From a checkpoint of a small mixture-of-experts model trained on Wikipedia: vocabulary 14864, 128 experts in each of 6 layers.
Below are experts of layer 2 (counted from 0) of a mixture-of-experts language model. Rows are named router (the router's row for the expert) and show model dimensions 224-335. Each number is 128 + 24 x the weight over its row's rms, rounded and kept within 0 to 255.
After each expert's rows: a language model's description of what the expert responds to; "comes after" lists some tokens at least twice as common just before its tokens as in all text. This comes from a sample of Wikipedia text that the model never trained on. Tokens count by the router's weight.

# expert 59
router [ 73 141  87 109 149 102  91 122 115 159 139 124 157 161 113  88 158 175 103 123 132  86  88  92 157 116 123 122 119 148 147 104 171 113 107 151 141 149 104 101 124  80 141  98 133  85 141 160 172 146 164 118 133 108 178 121 142 132 107  89 136 128 120 165 110  91  83  81 149 118  96 133  78 154 115 131 125 137 115 114 152 125 133 159 109 137 157 140 184  91 143 156 156 127 138 117  79 133 132  91 157  94 133 129 101 167 149 108 148 138 119 165]
It responds to: Periods ending sentences, often with closing parentheses or quotes, plus decimal points in coordinates and race times.
comes after: " and", " or", ".S", "6", " &", " vs"

# expert 50
router [112 111  54 146 150 124 120 120  99 153 143 121 148 175 113 111 143 138 104 120 138 144 146 142 139 124 124 106 136 145 122 114 138 128 125 119 111  90 127 118  52  92 132 144 130 114 135 113 134 183 150 136 114 144 117 176 140 155 122 149 130 121 130 183 117 140 148  93  95 148 102 132  94 148 149 129 120 119 143 128 138 117 190 131 145  79 194  93 131  82 133 179 138 115 144 113 123 108 157 109  99  87 119 149 110 137 112 116 172 104 141 158]
It responds to: Single capitals or short capitalized first pieces that begin names and abbreviations, such as R in RUS, S-op-ron, St, Ch, Sw.
comes after: " S", " (", "S", " \"", " ", " s"

# expert 36
router [ 94  98 102 144 146 116  90 128 147 143 134 121 159 129 100  98 161 133 145  83 129 120 112 123 101 155 132 110 177  85 193 104 107 156 125 164 101 133 117 106  94 106 129 104 117 144 152 137 156 134 122 118  94 125 141 125 190 137 138 128 121 133  81 160 138 135 160 119 147 104 138 132  73 150 147 156  90 131 122 142 155 138 158 138 175 119 167 122  96 133 151 142 121 116 162  92 158 136  93 152 134 141 143 156  88 123 115 125 161 107 134 131]
It responds to: The infinitive or directional to, such as campaigns to spin, name to, plus paragraph breaks, == heading markers and list-item dashes before headings.
comes after: ".\n\n", "\n", " |\n\n", "\n\n", ")\n", " |\n"

# expert 40
router [ 54  99  96  70 108 138  87 101 139 168 170 150 149 115 139 125 148 159 158 138 123 129 107 134 129 108  94  80 134 148 123 127 136 153 129 134 115 122 108 144  81 108  96 157 167 116 138 122 158 160 109 121  78 128 112 131 141 107 112 142 110 111 150 145 105  99 103 137 143 123 146 127 105 164 115 154 145 134 120 113 162 120 178 151 135  89 141 111 121 115 130 149 125  81 116 118 115 141 137  92 153 112 168 142 103  98 110 116 125 129 189 167]
It responds to: Pipes, spaces and digits between numeric cells in statistics tables, such as win–loss records, percentages and decimals, like 13–9 | 18–4.
comes after: ".", "0", " |", "3", ";", "4"

# expert 53
router [114 109  80 113 162 128 100 178 104 142 121  96 171 154 130  91 125 117 135 125 141 158 153 118 131 119 153 133 149 122 107 132 137 111 121 146 135 127 119 108 101  80 137 141 131 124 155 104 155 184 135 132 136 128 146 125 166 130 123  96 128 172 120 170 152 137 171 126  96 124 143 110  64 126 124 148 134 143 136 136 150 133 131 104 144 106 204  92 123 135 101 169 162 127  87 124 123 144 138 126 120 124 117 151 120 103 104 131 135 126 173 142]
It responds to: Second and third digits of years in full dates, as in 2'0'15 after a month and day, also century numbers.
comes after: "2", "0", " ", "1", "9", " September"

# expert 46
router [ 89 130 124 149 109  95 107 128 135 139 145 146 135 139  79 110 158 159 116 111  93  99 136 150 140 110 141 116 116 110 137 113 150 108 146 128 137 143 135 146 144  94 132 111 152 119  98 108 163 164  82 108 111 112 146 155 141 117 142 112 166 186 151 133 110 105 141  83 161 108  99  98  89 112  86 183 104 110 156 112 176  81 120 151 116 113 115 150 154 120 129 168 125 135 100 142 114 154 107  86 163 108 109 119 107  85 123 103 120 142 178 152]
It responds to: Of in titles such as professor of or Bishop of, and career verbs after he, like appointed, wrote, elected, graduated, served.
comes after: " he", " He", "\n", " to", " and", " |\n"

# expert 60
router [113 157  80 137 135 125  65 119 120  99 181 147 128 129 150 120 159 169  99 150  80 129 137 118 131  86 131 148  85 107 103 105 106 135 131  96 105 119  82  99 113 104 135 141 134 135 131 151 176 154 114 119 123 152 135 149 122  81 102 107 126 126 112 166 100 108 125 117 122 118 121 119  93 140 110 152 107 111 123 134 149 147 155 109 151 102 121  84 140  91 165 185 150 112 108 130 113 123 129 112 115  83 136 164 145 137  95 102 126 131 151 150]
It responds to: Colons after infobox field names like Founded:, Headquarters:, Allegiance:, and digits inside years such as 2006, 1947, 1998–99.
comes after: " ", "1", "2", "–", " Born", " ("

# expert 34
router [ 86 138  95 119 166 148 112 175 141 126 140 164 105 122 160  89 164 161 151 140 110 121  98 131 130 139 129 132 136 111 163 108 142 146 134 117 134 140 139 110 126  85 105 105 148 156 151 140 202 145 180 124 120 146 144 122 156 103 118 137 119 114  91 123 137 140 138 124 105 126 114 118  77 157 122 158 164 146 160  85 144 111 157 127 168  99 143 140 127  69 139 120 127 119 127 107 111 125 148 115 163 145 103 122 105 127 116  95 137 139 140 185]
It responds to: Tokens right after T, t or a slash, such as T-Mobile, T–2nd, /A, /s, in tables, result lists and code, plus some word fragments.
comes after: " T", "/", "T", " t", " from", " In"

# expert 29
router [ 82 129  75 139 108 155  66 123 104 121 189 106 150 166 130  77 132 171 137 130 101 130 158  86 119 110 106 128 123 167 113 130 134 146 118 133 148 140 121 128 110 110 126 127 106 116 118 146 174 158 140 108 115 127 168 124 125 119 119 138 139 124 115 168 152 124 121 101 116 124 123 156 110 147 112 128  83 134 124 127 153 130 154 119 143  99 163 126 149  93 134 114 172 114 161 116 105 172 126 132 146  96 148 131 132 171 104 126 144 121 189 149]
It responds to: A lone space token, usually after a table pipe or comma, right before a number such as a year or score.
comes after: " |", "|", ",", ";", " in", ":"

# expert 18
router [ 72 146  70 129 162  79  73 129 146 155 161 147 125 123 111  71 151 175 132  85 154 155 150 119 149 110 110  79 141 124 125 100 128 163 147 120 128 137  98 114 128  62 114 121  97 125 105 152 125 182 176 131 134 104 148 128 171 122 152 126 116 115 137 172  70 126 119 104 128 153 113 112  96 181 138 139 104 139 146 100 166 133 177 121 117 134 148 145 129 105 135 146 123 109 145 119 106 123 136 124 147 130 116 142 113 131 116 129 133 124 185 122]
It responds to: The digit 1 starting a four-digit year after "and" or "between", plus word pieces after an initial h or H, like h-ated, H-ear.
comes after: " H", " ", "H", " h", " K", "h"

# expert 38
router [103 163  95 158 134 118 101 186 163 149 137 130 180 151 145 120 115 177 119 111 135 100 107 109 125 120 151 108 125 122 109  98 123 147 114 149 151 139 113 125 125  96 131 111 117 141 129 129 168 172 149  94 100 171 123 113 131 138 106 158 145  95 129 128 127 140 119 129 115 114 137  96  89 154 153 120  72 106 131 120 149 154 163 128 147 108 146 141 136 132 143 127 163 133 126 121 122 105 142 130 152  93 148 139 132 147 163 137 143 119 145 146]
It responds to: Periods, paragraph breaks and == heading markers, plus section words like Personal and Species that begin a new section.
comes after: ".\n\n", " |\n", ".", "\n", " |\n\n", ")\n"

# expert 4
router [ 69 106  82  89 142 104 110 133  95 156 138 119 126 130 139  83 123 161 141  86 127 110 126 126 143 108  87 126 103 137 113 110 136 121 132 127 162 106 155  96  73  77 158 142 114 129 123 115 109 155 180 140 126  96 159 157 159 133 130 146 101 122 128 158 114 142 137 128 147 108 132 108  90 147 141 137 129 172 131 106 166 128 173 127 132 118 153 150 131 140 117 187 152 108 160 123 148 138 139  77 145 110 121 141  97 124 105 113 166 107 176 161]
It responds to: Sentence- or clause-initial pronouns and relatives such as He, It, They, There, which, who, mostly after commas or periods, plus table pipes.
comes after: ",", " and", " |", " (", ".", " H"

# expert 41
router [ 94 152  73 141 165 110  83 114 139 110 152 123 145 118 126 109 162 127 125 117 136  99 126  95 102 125  98 120 123 125 132 118 115 138 126  98 152 113 124 116 129 136 121 156 129 154 137 128 140 144 106 115 106 126 144  81 153  91 104 144 133 133 116 154 149 113 115 141 119 100 116 124  82 173 145 132 126 117  97 137 155  86 119 124 160  84 135 116 122 127 115 170 151 115 141 114 115 171 129 144 136 123 116 152 110 130 122 129  89 123 180 133]
It responds to: Middle and final digits of multi-digit numbers, plus units after numbers such as century, kg, cm, °.
comes after: "0", "9", "1", "2", "8", "6"

# expert 16
router [ 77 124  97 120 144 141 114 116 129 115 131 155 133 141 156  79 152 114 123 131 114 143 125 119 115 145  83 127 137 152 146 133 108 184 152 150 105 103 126  76 129 107 114 121 136 114 105  86 156 119 122 158 129 137 103 132 151 109  82 124 116 113  97 143 106 138 101 147 123 112 137 122  89 177 129 113 149 147 148 101 170 135 175 113 136  85 134  97 145 108 114 150 113  72 159 119 108 136  96  95 123 119 181 141 142 102  99 126 121 123 159 133]
It responds to: Digits, hyphens and line breaks in infobox lists and taxonomy boxes, such as elevation, density and area figures, and coordinate marks like ″N, °W.
comes after: "\n", ":", ".", "5", "2", "6"

# expert 8
router [100 115  67 114 112 153  91 164 141 118 147  85 137 165 123  82 149 169 132 120 148 104 105 109 135 118  98 124 166 151 138  95 126 146  96 147 108 136 114 120 108  87 133 181 131 114 137 108 148 176 126 143  96 138 130 114 154 130 115 166 116 149 102 171  89 144 121  98 128 106 144 100  96 155 155 125 121 102 141 147 163 106 155 107 102 112 157  99  88 125 122 196 129 114 175 130 130 127 122  94 116 125 155 165  90 131  93 126 158 119 188 136]
It responds to: First word of a new sentence or paragraph, usually The, He, She, It, In or During, often right after a period or heading.
comes after: ".", ".\n\n", "\n\n", "==\n", " ==\n", ".\n"

# expert 26
router [120 132 123 160 177 146  85 115 125 149 126 111 153 119  90  96 144 118 156 106 136 129 121 109  67 102 121 129  99 138 147 111 116 165 151  81 174 109 139 141 110 125 134 110 114 149 162 110 166 186 116 145 111 117 131 101 143 128 122 131 120 151 110 139 131 125 156 151 122 101 147 124  69 103 189 150 100 160  94 131 141 101 150 138 168 113 182 100 127 110 134 145 179  95 112 114 129 133 153  79 141 117 136 182 145  86 105 116 134  97 140 151]
It responds to: The space or month name after on or in before a date, like died on 17 March, on December 26, in March 1977.
comes after: " on", " ", "1", " in", " over", "On"